config.toml
d_expert = 240
d_shared_expert = 0
moe_layers = [2, 3, 4, 5, 6, 7, 8, 9, 10]
n_empty_slots = 32
balance_loss = 0.0083
balance_bias = false
lr_router = 0.00179
vocab_size = 32000
tie_embeddings = true
seq_len = 1024
steps = 4211
dataset = "wikipedia_en"
Below are experts of layer 8 (counted from 0) of a mixture-of-experts language model. Rows are named router (the router's row for the expert), up (a neuron's input weights, with its number), down (a neuron's output weights, with its number) and show model dimensions 192-255. Each number is 128 + 32 x the weight over its row's rms, rounded and kept within 0 to 255. Numbers have three digits each.
Before each expert's rows: "gets" lists some tokens that make up at least twice as much of what it gets as of all text; "raises" lists some tokens whose logits its average output raises strongly, later layers aside. This comes from a sample of Wikipedia text that the model never trained on. Tokens count by the router's weight.

# expert 29
gets: " A", "A", " 3", " Co", " 2", " 4"
raises: "K", "q", "/"
router:158089117124122073125126087131104158196066116196143118193118106080151129152172137159120120144110066052094098161192194144166146102130137123096105150165105138127148171153119126121130098142193089
up0:114139100118137119125137153180115096106075073128129106181153135142117217120179127127095196129123123165144162089122115032147111143081132189064159131144139127148112154225131073104216149081108122
down0:088075094099143078138132177151126074132146112172106134123144167164111121067137186185113152122154171130157190136151126157132158137111109096102108152117114127115155048074152134122175118143160192
up1:124165074173186117107092171124148137108100153153083095135115179124173104142115109161057199056099175181162096121180104107093115117155101122101119128114079137147097143095079108200109092118124119
down1:187099087140101140163104165140114089123033136115125157183142114134223189143120086151108118180188132155222091128125158161135148072169127137135087176186159099166088192148123170139162110099083118

# expert 51
gets: "th", " years", " year", " at", "st", " days"
raises: " (", " (\"", ";", " (1", " -", " in"
router:096139128083143132111166157104154111127104155114165188145137194129153151145133186127133144091139116127086167097112117135174110087169183124076155135143109089086052148084137166170150087138117157
up0:117083149118098154068118111142127094109099144146123097131066129145173134148156135134076149064162129109171090102133105151135099117127165148076118176112124141094042092129121151152121131079150175
down0:126121135148147098171136177191139086150179156173113095140095096155096106171149121123225136168142080164111181084114159161089132113118132136222088090115184149133122177123108153124125169121102131
up1:146112118140079066089171138097156062130122157087137109140141137121081126123147113161150107157096114147139083105082124147146127143085147138079182120123155144159108146095120118162125145082145140
down1:111135110179138159165112125140240173157192099112071111199155140132171143156188134109095024088087166153106136096085125073125099133146137117114165141106102145125094081139124127105138122087059155

# expert 5
gets: " it", "s", " there", " It", " they", " that"
raises: ",", " and", " in", " (", " ", "."
router:127141112163128127142185157128101144089104134110085132119091167160165125089127179150132085133081163121164114083175105142109123162106138082181156094111168088114072103134124162156137091095116157
up0:127101063144143146163167133092120149156151169125124093079108201118145124132120150124137119097141100121101058140164118115118107120136141150192184129134129136187108119103141140204090176159181162
down0:137106115162080134038090133172090141085125153086099082141124081125086121130140116160168154136129122118070139060101122106167132114167121106063110133119156148179174132089112083111129093123115090
up1:123106088125115138063143136090117145161086159116171137153129154103133121111159175113139120115139170079117084145118137155116182150111104144123100119127145111172153080121134143088153134105167096
down1:116164117117096113147122101118107131137131119096072164103127073173180124168095113134129131079150154126152100155114160133057073081092191105127146128136094086126108173120110103090138097111100127

# expert 4
gets: "|", "\n", "-", " January", " /", ":"
raises: " |", " ", " -", ":", " –", ","
router:103094080096145122088169108101123050090110140106123155115140136162108095123119157160095132109133115151113127088141138182142119188141130089126136154146103142151109086150209140138126136095112093
up0:123122172156079068125085106145106130122124128091113121130058115136187135080140154141108170182145062134112152142138132110145113115136102148158190140153105195134086108147112092085105102113146172
down0:144134142110142148115135146147105104111181142158108109115152143117129089127065133094115080181089201157125144142079157097135106079100117109155152135111125099043170147106105112124154132160157109
up1:135147108131127166098121160049129142203095104138110154165160116124128147144187173108134072131096127119049176147165129158102071139108147096129150082111115093137114129113172148170090163103089179
down1:146125131142150149136127076200126117078153109147112110173094126152104115100125111119113182067146177108181108136152142130084139138057152152108146087108164157112121130117166123110133098147158142

# expert 24
gets: " La", " de", " O", "-", " Le", " E"
raises: "than", "ifer", "but", "clu", "row", "ly"
router:083152089077124107154124091127185129130189112123142204098083128099105107131099179133170149094080112072139116109122128084128151127182097138153132091126120188146086103104153108168144050111149148
up0:164153084120105162128141098122113131148147117124157111152129052112122186131105098127102137133140117109040135126111073143166097091065184177163133069103164128136118153112118153148135091131156098
down0:102134207118154136162129144098181137099132110152135165132146144094107121160133163121145127103151167119122168071157176092160093087174062101139098096167118156101173100060084105121101126169146168
up1:152121085116072162200130176145168139077078132119163083165147147127105061154169104085130168102150099135214139186123144103130151192164116178003107106149128129154090148110145127157060134131101163
down1:191132079138136131098169123142120140153120128135163114092101137097115155149098093065141084109108156128137155118131171170122151132104112124138167164157131159104181093114123112122142182096145095

# expert 31
gets: "s", ")", "\"", " also", "History", " information"
raises: " and", " (", "\n", ",", "==", " |"
router:127121148121165163117106166153130127113147111050084101104094185092152126158074157145135085170168132131178091088186119061082062109146142112107121155152174104116099081144080153115135108119077133
up0:079146165100097178153117141047120091158136133182164069157105112163153107166134085186127134123151136094096114138143057155120091122098096153090121114145142134120080141107141110157108122132120145
down0:124105119101109130121122065172129167170145117094130151107140156128106159184134096136136072160130147087140141159170131077133108087140111138095200126133138130136180138088136092091151145144154167
up1:075163099107097100111096141139129168088171149147103120132159142139104104150087180118142077103123142115115090126162116154109182198137081161122142044130178204144154102104136115157074094136129161
down1:081068135093173155168173147146118088180065110145196171137146144148104084129152169093205134100158071173067158226101092157118129100112112128079127125106102122096102119136142093127135127105130122

# expert 48
gets: " as", " As", ".", " not", " In", "As"
raises: " examples", "Species", "signed", " noted", " popularity", " fiction"
router:150147082145147116090080120162123134138121174135117064146075155179145104197091145128135124111111089091144089166110084133167131102150141108143114134179115189181155143127163124112113181138152116
up0:080115188112088119158130123128138115189203072195166106083151094090138118146113081123145164132094065151087124165166132129087119130167167097154135090098178160131098187067136089124100128100097128
down0:188069111201145168095075146113091082116129141143086106055117097148149072085187147133109110194101178141082170218162147152153124066121095159113174201107172104140166151134124126156137161116168130
up1:141068097124177137091127079121167137084164146095127141144144109116173188100149121134094116127145177167141144142090103067130165110140118168147113163127140165167136145077112113153161118145152125
down1:136055122167130173086149109156123050100128144146150114100081149142139116206111156156151168138141091160183147059137096146126070169093146117111170089152172115099121064172129152188157134078128132

# expert 39
gets: " \"", " first", " one", " second", " two", " \\"
raises: "B", "O", "W", "P", "S", "C"
router:103145147133156143109141165130115157159089100150176153112074092114162089153138122148154148076060159139104178114204094097154136101151148109109088118101132098124141099094068146103159185161158135
up0:156154112087136135093155111095115121185185116068159198196103175112127137143170067115134094061107096088130094158100135058162105065148056084112097154122085147150122149114107157116074137092120119
down0:109191163104124141166131194157178071132148085142138143141133120125089119103081109151122103062113112138102114147098058152157150107132151206115101097111081106052122143114123111102158125141124135
up1:154130129144070112081167123135171165105138122030117094112167146165138074158068119145126139120103108173174121113135146107179124129111079064132123161188142122150122158067162098144108074108092139
down1:164134139096147122096236151118131159149102156100161139152173133191122155098146183107087133087133140123124107073102123106193174106097108150093170103156111117135091133214171125156112089076096132

# expert 3
gets: " (", "-", " re", " co", " un", " non"
raises: "a", "p", "in", "s", "to", "c"
router:118065191096116134114148143143085069104144130115184118155158142109090130152166098149148144146125150151144144163139100153115192152125119138112118093072167085100109132148072108120117143076186129
up0:168117150138122185086085026140122143102172094086119158078158104153091175139158111118086146129109126107058119105163111077157150127086152147203103135168126168082057134108067101193166117190165111
down0:119121131133118200177124088123136113165090104133132085130123111102095184132104175153100121093169175097098132127204116100107078122162103119147054130091138144069112091190107133132149173142113177
up1:145130080138075137197127152139121083055107086102129185131193136101084163115116146143119103129172091103145151121181177163123129063166182138080115073127100181119140127137134146129128113124221083
down1:108106125159198098143225107171181150118114137131106154109139122155035135146153132126157078121158133080098133111079154106138164101140058125140105081105165123070137144139097181065123164131184109

# expert 25
gets: " |", " on", " part", "On", " born", " —"
raises: " the", " 2", " 3", " 5", " and", " 6"
router:147121113101077123084038097128093114101094136079112162094164121098090141141109168169062134120174205166130153165082086125152117114079132198138091132086113134124106069145146120112152119144137127
up0:131126166110192149117085108111148123107084176164080169140123144112096098086093099132149122203119223108138124146143190130093172126137131104133150119102102105155131109130104059196108064075109050
down0:136112076144136113065133145097172135124090158107135122157166131163091047076173153158119122138173138175152158161115108134083063123171139128053145141135110138070152121165181142144126148127151139
up1:119139142134067135165033076107152090128168095132157179173086139107149103092139101145078135067101162116106194095127151129146164124122136119117124061158108118100127143183143133166133115167133156
down1:117067083139108129086166161120060111083189148078149163101165169153142108123132139128142105115075096138151148136167115059130177129076082157077140128155095114135150133140092098135110074133124109

# expert 2
gets: " N", " C", "C", " D", "B", "N"
raises: "AL", ".", "AT"
router:161137159112162122170204115098131100099199133196163140102146128159168146101088138208126127157084158096038112101153102172139207116152134214159130162168160160131131173086201127109126109119173038
up0:154128104122105137070117147136156180077171119125153170161154137140112126129112126153156124120159089138130109117079118073178143120091156149091148108116139075125110082162079093063189029117126110
down0:186120155141153166143129110126146104166101111120110129100107091153191125107132140063154152172079149176059039131098165147125133080124132080155131147106190120078136148124066098156141074213185140
up1:153087153164154139105174099106169141128137198137098074132123074181144123072109132084160088144100107196102103110102120063095161068107136109124172097134126146113130165146126112134190154127082164
down1:133175162149091132142116165116082132114161118187105152079121138118116134112134125175165154060081125134097142141150136112116170106151178128136109112135097121162137159140135127128118124152183132

# expert 63
gets: " 0", " 1", " 2", " 3", " 4", " 5"
raises: " |", "71", ".10", "72", "+3", ".50"
router:080116124141140120110142104094128099156121110185090118168085099105191187187106100115123188130145157113061127141152069166126128159131131088170147111136083151146118135120094128100046138137144101
up0:120128166053156156071086088164130114153207119182110094136112104138119153133145153078091108186105122160125113149101141146142140123146176140115170172145084168142099146168122129124119164102130127
down0:105125135102084104123152117143093143089134122148171167149103158166103173185162124146152097100116133149132106069168127094184167153054115115142138134126184143079122115117129154126130120146102147
up1:128078171116153152018134126151150137132084136111205138129110117097153108146145143175121131110084044114133104167142118114135145156097139116117154146180147176177196096142101112113181149105111124
down1:173093083156155161116090176100117174145199199112141062124113129159034173105117160067138138115117149134135042165180109179144110145114128220138131164128139129128052140162101129098159111075150049

# expert 1
gets: "-", "\n", ":", " his", " released", " Best"
raises: " December", " September", " November", " February", " May", " June"
router:124128114091124111113127094121087131160093133173130154154168206087122102136134123153166142135144128146102157095169101134174136172157169114113142103160108090154146133114116047115126078123180148
up0:108168133138060131065146089131102076151146124130111160173132088168122168140110144100144057148108153061153163096062096102115115105114084136088167136158081053133127138144128082071153098180133116
down0:097082108170104169170125097084120102202120159091092146106050124106095098144107103126137156084148123184129158130151078117156125179161142022127150137132160107169169169165132066139153136052104183
up1:124124167101127092140146139091104094115105036135134116104145106157094142120164129116120098147173135121166104092107124144128121130139154178115122153100108175114095201160156079155150129134183133
down1:114116056080109094166097103145123137121085113145201121127174137145157084161140129185142124087182070124100130189155159147161152146145175124128114165175208138123094140131093049135158137078079063

# expert 27
gets: " ", "See", " votes", " Party", " Turnout", "\""
raises: " |", "|", "^{[", " (", " /", "("
router:110225138072097112146131140156123096117086112117139105082114113054166131138168155159104066155085131170170068149099164101144151086090089079088092095102122119120140089173162147148128171121148138
up0:150075134125111176160146127184121094208124095083107076154131145119114112073131092108079114069142153180071104136158112071103116137090103125092089204138091072160098138148161139101180140162126143
down0:136094157097141155111117129139100179069089140165050151086111135148156134200125134126138152120146093125135113173132099122195080104102177167106109143167083113155100125151127124101156128109067147
up1:233103133209151131074090131114077098093120105109121175151152134179088064124123171122155121160140146179111070093085152172178110141128118122083139115089162145160094188157087143100035134097143117
down1:113154062135105147134093195138154072184087123149109128107117155158143101142143146100118126118104146129123093182123144137144119095089144090120168150137110163131162056155127144163133142139095095

# expert 18
gets: "\n", "==", "===", " |", "|", " =="
raises: "The", "In", "On", "Later", "A", "After"
router:111077120136188158165137170187141132129183121124078113082119105158107149090141145105118113152094157103126138179132107078108151220075144202104166129141076084123128139157112059097110114121076109
up0:127094093144138169129149122119163167090128164130122149119127182129103128135081149080067039071178149114119138137152087115132124143151186121097110141111153123141051139128139149115104128115166142
down0:125157042204134109130178138170084104149082106104132151100121173069093090120140166132162118131117188114048154097127074150172130103109098103112117078107112144142121130120201168154139120171145160
up1:102131116114090156137103126125190111183135114103201129181094083078171158111135173122164117133097097109145109092093151076145126118134150147117158136098089182155159101118122128142196103150155148
down1:088115161110119169147166144056099099120113145147115157131166148163169147129162098116124113111136129118124114131119109188115122130037110154133114124134122101107099095159128113162094137110129080

# expert 6
gets: "\n", " —", ";", " –", "N", "·"
raises: "|", "|---|---|", "|---|", "|---|---|---|", "\n", "Season"
router:163151106105121163125114120225118093166091151130108133185122070109124086156168123092109160169117142154073091124154159135142135122095062058111132097181088132109100145204147144137179196107139122
up0:142110157138117075077156146150103201127169089114113118121074124152131128101163097111146064086129154161072096136089122145124117086163104100174133156133140128091134164170114139083118153115165156
down0:097102121127135125149145135176115087149108115129113113083169154103154109167123117091181117095079104117094143139121099145144125157137116180138116114108119078046090148101099129122097124060136124
up1:120124084161090124170186116135134119163138149145074102189123190157159111157148096183115126137101128074056138102142160133091181142123164075110133128117114161104117144115124086093145114115146143
down1:066164072150101095136104073152145074130132136139100104127125119098095131201128142070166143080146115119105077149176128109137154172155156127076102157054065128127155139071139212158092117138156120

# expert 44
gets: " |", ",", "),", " married", " and", ":"
raises: " 2", " 1", " 25", " 22", " 24", " 11"
router:112094197129090165166126140144186147096143125134158060086111202117103048169132083139069101039124101063127158173139095151135119086100135225114111144114152197090075146101157060109114123065121137
up0:079197122129134101098185135095097117109103143147161155145094124109141085123094100098113176138147082124131150110129116088140127142138122131205151142152075139134151093162124076222068090122118114
down0:166183092119148173154158133138156177100105090133136134175145096143116184159137208097207124193121172153131111122122101133124108088106099143145145177137140130086158206093126146128173142129142075
up1:121128129101096096143159076101185156136127101136090140067146123146139139049166143183142089092115147172152107183135089098121130131179063124105187093087171147135118156076162164147136148124166126
down1:133132143112145118089141127174117156082140113116092183102134143146122095163130139136201148179082141097129158064171090112183168154146107105141131144175162104154155153117083134203052136108118082

# expert 32
gets: " |", "|", ";", ":", " –", " /"
raises: "\n", " ", " —", " 1", " 0"
router:181103076094119164091126176086093100156162146123186078104102113108084074159164176163104159121163159130118105187132192134092114119157194111111124155125058060156094140180099111132155150126144086
up0:145115101173119159143140127190152114141138109139099149156092065114114096155135148141126082109147124129122115127169129101097138139152155134050145143146137154126167127140172096111104071098163147
down0:095120143183126136120091106034094167163116134178163139134081158138176119108114125123157167117126119144097147129069080143138163088175168155120104109160102130109093118104144096089092127135069108
up1:141119162155081190162130151114132145165163164152147079186105130140145086104147114122082118091134135119158173129123131124128169146116121128151109122151164132159162177122133074123128088135126142
down1:144140078108126097039112113168119130117162129133118141122083144200111125154158070167105183103134107135085081171122142153142099106090123173153107147206062132097112169126081152092078133113142115

# expert 26
gets: "ing", "ation", " development", "ment", " construction", "ization"
raises: " of", " and", ",", " in", " by", "."
router:155119161146114144132109174114053159074161099158094083135117136107085139134159114154131071116116113154147148179120156168073136134103173105165147132117122106096146129066128111136048139124063179
up0:117116159123079114104156092148133135113104148120069165111082120096121060096102135134107133138171185107152105092119139108129084174137093122082139178166116155085131062138144101121085144134152113
down0:142120100178126125143130089126166129065143133076145127122183114163140133157159111117174147106152129177138119171179141176115155185151152119137125104111150071082138073167144135137190103117112135
up1:133140147058183206189095055176153114138121164178108064151151113104115146117082157062184138093099165166078120139147118136142099085115152122164187102170100133146148066097144093146118038171121159
down1:158092132111133135148159071160087094081154121093121161121092151162165134138112073119131127160067116225145080151144162149177115168073141053126104100142159105146093118125122125124070188119144130

# expert 21
gets: "-", "\n", " |", " San", ":", " Total"
raises: ":", ".", " –", "—", "?", ";"
router:151142129085117135137169096140088093086150128101128119104130161121123082143192133139137123145133156123174159136095089129100167166113122171117130145076084089162175167156113089094084148174148095
up0:094087157149090131105130163116073152100123121135144162092085163159085167149200135078139171081114145155123156097162133165144158209141199057161135069125151147145148103175153105175116092157184144
down0:134100190169085096146071141116146070181164118151152128045138096126056129143161134168173160151139186116132118155148141152128173092119102141079146101157148115121099116175142123128155154157137050
up1:075105091094150135118155074176099130073172127149097164128090152070094114131127105134179087167126100085136091147197185122082125183095120131087122134156156117160152132090074097124106082098083166
down1:141111114156155101159143124143138134126121149103108147096144145157019148154121140147119178135151106156095170118080143153143081144126116150146114122156134135125135134091178141099138109132147099

# expert 14
gets: "'", " his", "–19", " her", "s", " their"
raises: "0", "89", "69", "31", "62", "11."
router:120126181115126129125138162159145130162076126100172146033119084138098118174082126138142158130033123119123116192110134144138138138152173135125103123117079198076137161143154091147151057145079097
up0:120053144094153127224055108119111053177111131114117127134126093171129076127150184096103111162075115165190142111142194141128167108116212119134132109139135120137162091154150148147106068088132104
down0:164139101137080147093103199122083153104151149167086154112088114167081146158163157127134144149197164095131140161137175191119144113073108113163156170107130099193133122115131158163169137117076082
up1:066086148102134145154141151084164096099120173122147116089100147138165107104142133139120148137036131080162139049120143167110126146156138145117130095149185141130145116096150161136079125134124077
down1:195106135128093157101154106112098155128147165120178092125099092140152137119088116207107146186178088153132078132159182085128109101113163134176189185131148118116085151112126135072162123163098133

# expert 56
gets: " (", " had", " He", " has", " he", " have"
raises: " filed", " adapted", " portrayed", " graduated", " founded", " rescued"
router:121131171105113194160147106071197122073171135101154054149127134153170141142135142108096143172083156183149142148116106129187157137152098123114138098152110164133197104068155105106137103106168077
up0:099108064131138085185134131168113121124177122121104086133155140123136200205120125128199153098196138090149139097171061144070117122130113103135151095108121138104125087141144126126155083098169121
down0:146155184139105150094165171124182160096128135176113144153111117128136109100109146108117139150117173117144123175148161060153173100139128090135059117165152091149118119119035121119117147134101081
up1:173122117085127089124120098095072134177124132171133096146058137086124170104146107136107127155164162172116107132199109128116074174207133127153164093175191105133133185114084134178209089142147161
down1:146078145145113132156127184097156115109174186187165165127131192164159102155091148085098162150116112182090099104113133105166173032029168096125095113115102123084091119176105150079139129107078108

# expert 13
gets: " of", " during", " the", " after", " over", " since"
raises: " the", " his", " this", " their", " its", " these"
router:093157102102082111177166165211073193125119130119133122109082149170130116091147071134122131144101104124133092137183158131111110148118138099151133094126143159091127133065138147146115144115113150
up0:119129146091091142067096146093097154146148078133148190123158094079120141093087160143098127099152068144109138108063105158123192112107083067154131138145113184137151159112098109106128143063145143
down0:089098107136132163191072122123084136161109120088137144037143157150105122085079157125098137099136114126075077121121095186122100121130145160102126137146137138113104140150145095051102128123136157
up1:151082108163119151151160154102119081102149134120134167074178162095129136109083156097128156130183057129100155118136155099160081137138121144096211113146081150108094156090159113169072140087152103
down1:149077130134098119103152146085173096111100157162103071126142160121100115122089196107160099156144130149164107164117202170117111089132113093094150069114136102062088107117159104153111082133141080

# expert 41
gets: ";", " |", " L", " W", " 0;", " D"
raises: "\n", " |", "^{", "^{1}", " *"
router:091195182097160155132152156092135102169143120114119158077184152115089099083084167095137116135089156076173109083138109113128146101113130124125158186146068125130063111097173155069120202176131125
up0:119144212132144132080099148081180187121128198129126114118108176159109162102124147062163128091079139150112139193168097075098143152122123117198138083132140123161136125110127111159132158041157165
down0:171094058117098062124149168166091157125155144122154155129140159180164118208147146126140122140111055150059124082102126124158098113133125146112152092159136107140134148124071170124123104197086098
up1:147106178151099138143109142137121105189130173130148137141185130130062181138158171112178084165163113114081126158151108114124116195153107127085124151071109190148097101166093152108157096177123146
down1:121188171108160086108172139120135182170166176116138119107095087086105136140111164146173114128105116118197174147129189097140125110121142096138151133112129104075144117127105184096095097159146162

# expert 0
gets: "\n", "==", "===", " ==", " ===", ")"
raises: "\n", "^{[", "Let", "Because"
router:126166170143172099162143115110068137084119179140162150106160158098162127108111150089140091102129132144186125166092088129142180097143071178125108128144127077130148122176144058141126103121093059
up0:129060147100112113188105151152114127142099130102135122154114104110099059126109160144127152180135145088126163096164102127144143114119143132111129144168169134140148114140106052110134065108192152
down0:105099158149135162098082104121122124074128138071051145111127111124102159129196071137155119102147156115139189071137118175096110145137124144139123128134079103120089094121114192115136152153119129
up1:144114124095112134144130103090101142115105114097143142128158079135105091120136126131160109179086119046133174122143142069101081130091118139084151120103080167150129098160106091092190165132127108
down1:098083138057146130094142133101169116143142072163165098136162133133127159117102158146160134094112075164116106177059111103113181196072077083154136116141124116108122119135147141108175132089155125

# expert 34
gets: ")", "\"", "}", " 2021", " 2026", "]"
raises: " |", "\n", " (", "-", "(", "/"
router:074185134182154159107187107135123094044136124086104125139141179100164173191131181166118126149136155166117129080189106088107129124102104071095144131127120070142110103063175150159088179125127143
up0:133102077194135088106128139144099148159124172090121124173059152109110086158111176159096119175165149167176131170117224169181113108166147122107145146143110112163043068124126139157077112148115126
down0:097070181135162074142118072165126143101106097161090123143077137176113160204112113097149154149103157185104123131158100157071125117084111110159154123055117144057143155194098154116119066147080111
up1:095096118121104135179138171159129123176129121165119157156147191176158139111117145136121121189079154117126120155133120128121072125148082117121132140147124103156125151221080099158118092089146174
down1:185156075147116086133133151187101193158094111137191144080103128148112090102091133099094122133163151141097145061094152083116132143105154175089082153169145136078117150179096128135152144128149071

# expert 9
gets: "c", " c", " R", " S", "s", " J"
raises: ".", "elle", "elli"
router:125166227077082078118110093128126169117121119126157124136079108051178168128149124163156124111102116066113068134162153139163140121136129133117112166130100138103139170106169124156167112121142139
up0:141112152100115111135162094109104119169184121158131139155052100154144181107157076123118105084111135111162170141099104110097107008150089102108122127148167151115133138058146183137146105140064137
down0:114105106136164111150136156139111113144077169174084169198139144160140173129085084126103132090142110139088127127115131111102135155090122153088085136115105131131153108155120136114072139115122086
up1:094112179104176143187089168117109104114136192072114111159175092174042125134172100116084120129159086080137130131155139189087145123121123115146125140144104093115161118135182161072142195074176103
down1:129196163100165148144133159148120066132163147173123079107142103169134147120093091143085125100124137097129063174150138077093142187097143119067146114082090154135093130131068119112137132165124141

# expert 7
gets: " ", "′", " (", "ร", "и", "а"
raises: "100.00%", "BL", "ي", " |", "ب", "α"
router:159097141197119116121196134176143173131162160154133109099109126159082204163166117098099135169092153110127141097090108055114101134109138164127151185154129139074104110148115090067087153058084131
up0:133150111146084126154076110139178113163123111111077112100144142122091139199170094120120090107126088149157178104138130132047116103091212112137154138133109109137153140088148137118118144186129146
down0:125144109152121136079069131147119192140123095132079101112135155150143109082055080092145161117137058126126158168119123131128115165164084152076095093179119107071123139126154109135147067118171064
up1:100154149162129217134100108103126074160132101098029158121125096157188102081099113168095107120107109144074148142161121217157136121129162116084131099078165117117122157142178107145194040127087120
down1:171098115114146150113244157096140161117171208173118125085146121117084090159140096136111088106113163100138103128181192063110183156139139090089083127172127176087129091114157139153123131182189104

# expert 12
gets: "-", " The", "ro", "le", "re", " Be"
raises: " (", "s", " and"
router:114054145084109119167106149147100128127083158116171191155135138141208138118144140072166162157145125103129149109167151104115153126158130159131106091084142119121097157132142179142148138159140131
up0:143120148110000108113120092215088139147119085139112113103123136049073161094211178116104164099155088205110123132140154142068174164103113109100127167177114080148123083124116080060108100157132156
down0:115149141127165139020152154176182055120164105143124153175135101118098128135159133143091104129131146082114100121141177113124090108155123130153084097178123154120140150141132122085154193068132062
up1:161153093071176171142148060141170130167160123077132131089096094118152139117091147092082112147122094175125141200090101203068127080096164120176125168132135124129129124086213138142156136173124140
down1:128098062096118142102134087105114110141158100083133116096133133070120126139134092158117082148116138119104119114103107122134086107090100128127133131150078169122124117116095139142111184077130132

# expert 35
gets: "\n", "-", " classification", " information", "ia", " Animal"
raises: "Awards", " voted", " Awards", "-"
router:112158148135160131125072086122141136116156133172171105096173160110131085149175129138108169136127128156111116159120155121052103066140129166129089067123114112124108085143163075129069144192156132
up0:128151162139106062105130106177128115128048107104162083142155085114149106156198163135106093131166158078054116123103138101080099155115143125070133130120126140148106129186143121105100085104094145
down0:091102093082103138119095149183118136119128148146129168136142121087148133124092148100175187134125138168179157055070121126171107132166158138140114130097114116065142092112088132175210117159160162
up1:192096119143159199153136133109102167173131124127136134096133183115088142101160076115149095099131106146123167167100086127113110110126153149133143109093184186076175181107105189169120103102102079
down1:135102111129156169115146093120136052063046101132113118112208121146097123112160132145151183163084164158158067162094158139123083178132155142085103095105132113152150088089129148097164172127155140

# expert 22
gets: ".", ",", "/", " \"", " •", ";"
raises: "\n", " I", " |", " A", " ", " The"
router:137069151132138106170129162079160073122109185182097088152146117150088138160126125088191091153072168064153101159133097117167184144174119090110158150181170110137161113113129156098155169099183165
up0:103139090155038169109135110106156163113137121129114172172152145131139146157068219153135147133096144146127122113120116148116161156178119121174162093141124084134128160115086123151153085133150128
down0:127136120082092128139185101117152118159169093122147116155116130157153165170158122107065187062113109085125149119112097121135191186040156101111095146090125163120109123148135132081164116119139131
up1:157135092114087157122167123128170120121117147123143110124105136107115130125123165092144102086153124169138133107155119136119194112129101055126137095102128012104127135144072128180106172151135187
down1:193116122174171095144139157130174119137151082147131128154117091190127116115121097131118146080093104151160183119174148169144127116098134112098111139120086135164050093171145133139111125091151086

# expert 15
gets: ".", " and", " he", ",", " He", " as"
raises: "\n", " In", " At", " ", " He", " The"
router:098143089098118145140143121100159170148165096141163130160145115145082110164099097098065141165160075121080162117132089136085087168085151104095120147115138164175154126169120042156176147146142145
up0:120131135144149118114101113180071157162149143110092132169166081126142153142121123133145098110109073073090099158128177093132126133220138138069153121140176133148115147157111131143134099124102178
down0:175187114127142144106108068143163082148081152169092119159149115173097080114132159175091097106115139101159184067108135158086063080159064100080149126159106121043063108166171112108129108152131126
up1:135152131113096128072143116171088116119127121154152111050110155144089071119105090096138119146112144147171189151168155127155107154111097135111105157148156125118080204120072136136167056131060075
down1:169152129075129097114108113081165183052132156158069106092197120152179137052086199088108108096100117083164139133102132161099105169152104124154131134051078154071138149089105130113083167097061146